python train.py --n_experts=48 --experts_per_token=2 --d_shared_expert=320 --routed_scale=4.9 --lr_router=0.000813 --n_kv_head=4 --norm_eps=1e-05 --qk_norm=true --attn_scale=0.125 --init="normal" --init_std_o=0.0 --init_std_down=0.0 --lr=0.0101 --final_lr_fraction=0.1 --batch_tokens=65536
Below are experts of layer 8 (counted from 0) of a mixture-of-experts language model. Rows are named router (the router's row for the expert), gate (a neuron's input weights, with its number), up (a neuron's input weights, with its number) and show model dimensions 0-255. Each number is 500 + 25 x the weight over its row's rms, rounded and kept within 0 to 999. Numbers have three digits each.
After each expert's rows: a language model's description of what the expert responds to. This comes from a sample of Wikipedia text that the model never trained on.

# expert 35
router:527510517493521494519547524543471551529482479513489515495523512493533448499476513501509507530513496513511483516510524494511492490477511495484521528478518507474502487509532471470535532520523525502498528504468492468518476509520524466477522562489562467496483490511474488498483512504493534536504547482468491508477506488502468480515527506523491473510448520504470558513475523482549451450511497534520517496519537531527452471499514527482513463475509494499478501456506467496496533528496509509519493498527487506503446540515523495498467550489549447562504537498507502496446467510496504446503521480482538473497518468461495504479522477540488548468496518474555486513484493508505527521515513521509483509497556486523545523527478529556491486469454525502505481475507498518527497504502484
gate0:517554494497505546478471449465507492545506485497544549499525509477526460487481521473532531524502478483545468496480477532495461493511487517488478501476503509499498484493505496502510518505505425502466490528506519488446503488521516473499510514545490504530497501515531497535451520482504482516516471487467521487489492523431510543517543483454491499506494471487541467570436543465528472478453511494501481514493537513506526496464465502462462541518485453516496444497497513475498552467488556482489473489489480492471465502487541556474509492511515514488514509507503485513529499446469517498518482506474501509508492504477498476574490533505498508490508518500509502507494496498497532464533477531530505491512491526498522530511496491537520506450493481487523477497469493489492474491522513
up0:458456497495514451520529526577532499493514496504487461480488504513490560512504534529485483489490503504489513497498550472537519521518518496517503479543464494517489482514517494492509469495503546481500471488471483501513503536500484493509479498479515485429520492474485519450518466519474502487528496496569480542515502479516480473476475517515511500504540529499502520438532481520481550496531515521513556480523460479525510502528522494526543474479481518474498527536512506511523489505500443504472499522489496489543534513490491428528478544492477464509495516494507518527479526547553484497510533466511499507516532517496534499468519492537516508497490484485522497446520484504488466528499500456507482496484517449489468451491489534459506520524535518505494509511521491542530547489506515
It responds to: Closing brackets and punctuation

# expert 47
router:507521482481511493549543491477424508490542497499496516501532524484474497483500482525473549512503525509515455503544480518481448512499484488499515495505482528491525469512492530501481529498502506480478508486468529494470503537528529491461482467506492493521480522516518530532488483554512510514543533505495469501504507512474517487497509477512511491468517441502471483522500527511520536530538519503513524517488513480507460507472512528475477468515514512545492479529510492450520477501472485478463486494467499492510487512534442509507495488534495510571497513478521532493481488541438485476447527474529518499531458520526527455533490501478481523473557464516514533462491501496520548485512519481526485461501484469518525510559481481520505550496478531501527530461532467537487495518502456
gate0:492547509500502455493513511542521557473519464473485484497548536519522488466461489544503490568485519524468491471474548494531491484507462533549519506483486506531482492501508473492486490465531519492493499470504520493551478491487519508473498493540484520505482487498491503520481519476530453493449473519501498489487480494457525464546531488475464532525466492517502541486532493514460518513511492513506508484478549512513493511480518487506500490505542589490492536459495531490536495516491539471508485499562465504483508457484522468514441502512524520478506532515509525458487477467516535518529470482515534525485539484498483508501517509483475483509445499533511490518476526505494502508472468466516517485524508486485505525480542524511488481493502523468499545524494516488514520450467459
up0:487466477484499541496489508477480480514501525535538473488480472477508466537529491514519516439445513476503444501504486483539494526494497456453494511502493485469482469439473559500487530516498514514453507496494519499484501517482472523495528515502484485509529525502494526467490505539484523521552481468500519493522465498520531526484480552507540509485525528499497476510493499512532496512499528476511508497494496478527499485538427517508514534488444467525470495521516503484497525506506443538516515501477519509525473555520523485475555487492476491538525526467530468554492511514483535512485523525464481478509476498479512506516538478539515469548554504486458485491520500561474498482524497473482450494464480535511515480530494490507491541527530513497477491487471485485489494524536512
It responds to: Unit and S pieces

# expert 24
router:437481519481486461516516501510507491498455481525487493468501532508501487478472479507501513553503487540478508493495519548534504492560497476485474469553474537505516508507514442518486485506516490466534535501499520508479494486442510528485487521538491475478553462491467467477480488514506538504478484530469467490488472495512520445517509455522517513524493516487484512469456553528535463501486538514527509504496518526522519511472504498466565508484507495478469514494519480475499470508484491522539490493484499493489472469524497490484514538470523468529514515485528529536497476534529502434533466504503526462505538535508434498479541498536478513540511480527515525525482476530495522517499497502457486528479524492526513549519523529503508456502513520490522487495512537496499458506481538
gate0:564482499516506551506523512514462493472513518459503490507515459459467480474500522513461451460490510482517477503523465494468477486529448517494509495500552540523485520551479461507452480519517476521458489481519509501509530507522457501516477500508500503491531500478505483518545510549433480517505500514496489498461477520481498527529514515538463512547537493519530494480510469524477503458464541489511503499501509559488495475515529516454521482483467469485496514468427485544524498500534512559506498473497493540486512516495507488539509490456442491481526515478501520448534510465516471501486490522468524517524514494517529532485470467470498513503477502471466498474516504478467490518477534494455481498480487509481486514525530492514512526500509456514514484510515518509499520514454495
up0:542513493499462466532505496534531511516510490518482487500539518525541521493504480535552524513500473488450496483492493493522515502508549494464495517490458452476476494477496460519529494497487525468519501489466483538519489527497479510484504517540557498480499490486487489482488521486487517452449487488523469518551462505517509474470495496497505477507489476483447500559484531507461473508505504481487496448465488523523491518521490489486501506536511500525512480511552532469520460499480490502540493497474489551516460513469470526510494506522506507521490458487479463508463523502495534528528519531514494474467453549484475489464513578531471508503533509527549519525539539489551487480512459501525519502549520475486508496482479475482491439506509541510500514523514505465477485488523510
It responds to: Periods and punctuation

# expert 22
router:484482447490491453495521515517468486465506525493519542535516519490538462513457478440530508526466507488512513479464510495513520542503474527462533466490533509482465462511492462518502512524537461524520543444501529467497519502518505481517533533525516528500497489486466535545446514528520528558524538529536492526484503493516483484544519489525496511458466478522486485444480518491513525466502527516510506504495502507519527478482524492488504458502514540545523513464552505485506515517512509521472487548529469464458537505482486490533482517503516500537517514541510474506494547469459487470514506511516517457498524537513461460493486529525513553484475517487509547516518470513482469494490466488481508501496527497523512522484491525512496468464501502493506512469458511498509515519483515
gate0:489502499519489458524474522492452459516569468520470510540519537492520449493479481497495472465493492478492523506506484508514485495496523469508492483518467498497538495503475500508508474488467475539488498557529513461513522553569465493484483538454517481516494488474520506507502503464473460509532568485548490519548486524525517495486504471464505491513491502472495491502505515501488502502481516498491507494495505523533526499497507507467499492518549462537513444506482473470496517450502499531496507503484510475504534522451477505513483489471474486475534495522486460515480492491517493508512512502536527542457469469489525484523508484518475495492495487503470521456511480523511490484488449474558478416490557471498477544504522514489527483541477488482540481525520546534475490517518518
up0:526468501469486492478489549501489481507536486492471520496532511463478485484499491532460469483485506485517495495544517490543485528503511518496514459475472499473450457479495519544501440486458530505509518546521532518515496497470488490491454508462522500538485483472518523494516514551481505487509513449544466530494478500541549493514502463435556484527503511479546491475550490463518497496497510505506514503521510533542507474495545504465459528529514491545516505460485475505508562515467481479473540508468518505485518534436516503512495474514505448495504498512538552522512490470488513491511519501476492508478496496511512505514488510518495500512533495498432477470525518508517517484479472510515494424488513472520492483497449529487487493500503532500504474502491524499501500499466545
It responds to: Line breaks, table markup

# expert 5
router:522527502529495494498472502519518532529500448515481462489482511534521464491520515474523500505508554511496513520478502541498527530514474481488513474506462487450507526530518454503539454475479491483517522519504522520467460470463507504497482520494487518499474473518550498464450483504491467520563471497530502517510516444456477513483498523518504481523462512514510544506521512487480456524485540546516493519498518516546465530480464546511495486529501497524497505488481519537478500491516486520486534446524470465500489546505489512510513503490477525537500525524480554517516508510473498465515520498468502494482532531477522505490507474493479451501459533535509504503529552499498523480483500475493498521501539484481502511522502568494530470502542493496525448560474506444514488469528481
gate0:502498484480516489474545529495509462478503539518498448487504454533499513520450530537497503500500537505483520494460499479486491493492528533469495491486510460491475484510489528436495511488510485515490465497520507507484446481490503466500497504540518455507463498475469515517465512448477505485483495522454511519498480472480482480505473575523514543476509547497484517538525490514520511529480548478491484489471477511497518519471462506489533506517491503500459520512487479539476499465486478532480509504533535492492524496502493487454520503466517496502518524500494546510518501513466431524476507461505450455474481532488511505532520504527514521532511472481477493497489518499448530522429524478536535494535561475537498492454501528503484468522516493511507532480492474504469487540465468
up0:498485525515531478460518489504496492454525547491539480473528447483530520556481470523534497507498529484457501487493482471489507459479536519477466530475476466498511473479549477469497454497486496522514482518500498498492470487465489517478494508526525488497462510494468511508474503476513487460482502538442507482488488486487484457503467512516482561474522510520479501528497469450494510525462556504532491488472448495509491522477511517483497516529518523498491530515532521556492500483480509502489494488541496508529503468508500531435528479497534485498505507455471541519513490506454468505485507428509484489480495495501487535511506549510508514489536488495495499510454495527471477495429512473508545505531509475542519483464477509497489449520510505518467552489459457486504500503515481
It responds to: Commas and connectives

# expert 2
router:494501478510538457488529511556466511562486496504466519484481547480514477495561492566562554509478477528474486500502480527471504498497521498510501513466551528479469551433479470475512538557483498510499513508474500525473507557512529516479544485488506472509502524515496518508465486504519529513486504505474511507491502476511498494496503550494511475529516472491476525518495509514522475500504480521518506460504523468544514494515507455520488525460488508487476457521527452502502492511496526467505494518472461527506463473503482500498501534547512487499499543487495527542507484535479512529476501522501526496465454552479483488522496477479478535530504497511527525487461482519508503494539515489468490455536473513534531526497473503537514509496535516454481523514523509522528494544479467
gate0:459514448513462504491502503516522504526510529488503558485506492492497491482504528508506509489469460507555529503484544489504491509501463467468498451460523520532515508471527511457505489421518477488502513497488509495477520529540533525491488456488488507472479492531514510503542464476495515518463547504481536462530475526430494519449506505511535483478498515470486475517470495468497522504536514548499481464464490497500517485502492510487519509523509517430542513534528495479498517510512503560466471471491480464495510545520476469507547520500481516508498535486494493518527493506531535450535497524485487472522485527509554506483498479514483509476473497528476461532483508540470490530510514516497523484522486510499484534479492470510561503528518542506463530496491521484483524541477474
up0:497475444542479483518508488521511511515487527488504546481472491503541468446507531532510461509471486525503490491520537484538505493504477462474515449448541510536470527509504465483447507481506492512513511521480516486513502542515506501482507486495502474507502495518474506517519469490497485521475487508528576509530450525429520501494507505508517529507494485462475503507474492495484489494517518533525507476472504520501495451520467492502512484516481505501474482537509495514496500493481510533469479486514505549487490565481508508503514565491490567487530488474525522503497477481501518456547517455550460521522493502507538465521509505491465488530477508532486483515525553514494510537555482483502528480551487491474485531517540446514567501505505528500489513452511510493502488528481508
It responds to: Infobox field labels

# expert 12
router:511469472485507491500465493478553468515518493491475530460502529476497535526524479459505503451522530500505472499496491514505510543545479507500495460475498474519484487488495464433494451455494520463470512521486467527494480486485534495497516477473533505520532484487499508494482470482479522448454446533550498489523482489471473499493479510475500516479546493519525518502497492449528484530482512496466525493516527516574494458536509532518502505491527483482490508504513528525457531485529525540500498488498473462480491492486494517572486493523482471479527502499497521541521532515516479507528481465496483522512489503482494495537512511494523494528509536536518524484514538516474474480502537459537487529474515491527465501529543478502483541477508527508532446537459517445500496478504471
gate0:497513542493452497514536493489514488485507490490475538462556507480520509514529466480495518496488462488500497501477513482469524478506512483488465489470489512496487484495471505500476479507508484534519535456501453554511508462495521467473463543493474503491470480465496512462513505531455468513492502469490482523496514540501516480518476501544524505517498536504524500505535469514489469500504548490540523477478513477507548452517497508527485481542484517480492560457469448462480530495501459506497519489460498469485461454513516475470517465509516449539488515477468494487478483535521508495524513535487438466491516450549500487509514496513522486528495485547494518499437462453521510546504526494519494510520477518502541497441460471469518494529533500520510476532504488480500491489500513
up0:487457477527500455531515525518556505471497482497488511517511481472528511497514510518464507536475498489524501552477430488443465497522492502491504525492498499551486487484494481501515454550517463493497556490542485510478516508485490498456510536483520490510489494485496494512483521482500509514503471506497508469501505499481533487488501538504489513477457496488485535496497476467567494510487533496522525501518494474510531469522492460493484508567494519488516483453487494469489505484486478519515495499523531475502507494546496492464514446498528484509512545461505475500505478490477512498495517509477439521486482515457541486504460552526537508509508463495499563516458459447488497526522514470498472511491467483506539443492507463536546513481527526499468509556544525478490503477461501
It responds to: Articles and ordinals

# expert 27
router:477493480480509496511531502525450518532523495490493462506500510486489486470492508497492528486505488542491485486485454463487521488540503475543522530471522553492523497460473516466512543501461503518513513513488421509480510554523493524499514504489442507520547522460526515510444517471527531508494510524500514436519526487535491484522510458455508513527528464470476483517485502492530486483498462532524498505458473457526485468528497482513482511462464509501473496531539478478507512482454476493456505438498514547493494494496505509503465524537533509511450489522527487510471509471500487508515498488505528463518483541480474505490483507507513499460525479481492500437478528544478483500543487520509491451507496452476532510484488498510522525489454515500497527484494456542506532530505494
gate0:505454497504469574564493514537461551490490443496491530495513450527511477534528513493542565466498458508497520503514512516486495450491520551501495492497462506532516497503438496496484492462530543525497508487505507523477466524524511532491514520473492532482504530520498554488459481468500520488509460512511466501499502530492511503498537487492499521502517543512544441528488488480483486466489554466460500478501492522506489487505493515512497504478491476452499516501484532493517493463480464558495523492518472508472491527542496455510511472523534509505497497478528458500501508499497493468493490512504496505517499508545499523468521476498511483471527479540453467449541482492543528503522513483539485505492531519487489529450479483501477476508488525513504500495483535517527499505496442
up0:520503507511524488451535440516551512502494534522501475526531544489512490501539533457481500509549480525561483471525502515506541505493489520490529451477537504468503509551542488489526504484489525502487481482510476509518516479487499514510531512516509519497473472447510509503492539565538525467513494483512506507518483438490510501482526503525506508490521474489457505474500485521511526536525502459532476510505510487510466479532515517450536462509473491499520482475518466463522515541485489499466538519513532472537481507479492500501476460495518511481488452481453546537511500509459519488479493505506548525509489489495486447496469490535491547517453493519524522558489535498498515490525525480483524493538449473530500503509511517486549477528496537497493513493530488543468511512482489
It responds to: Table headers and infobox labels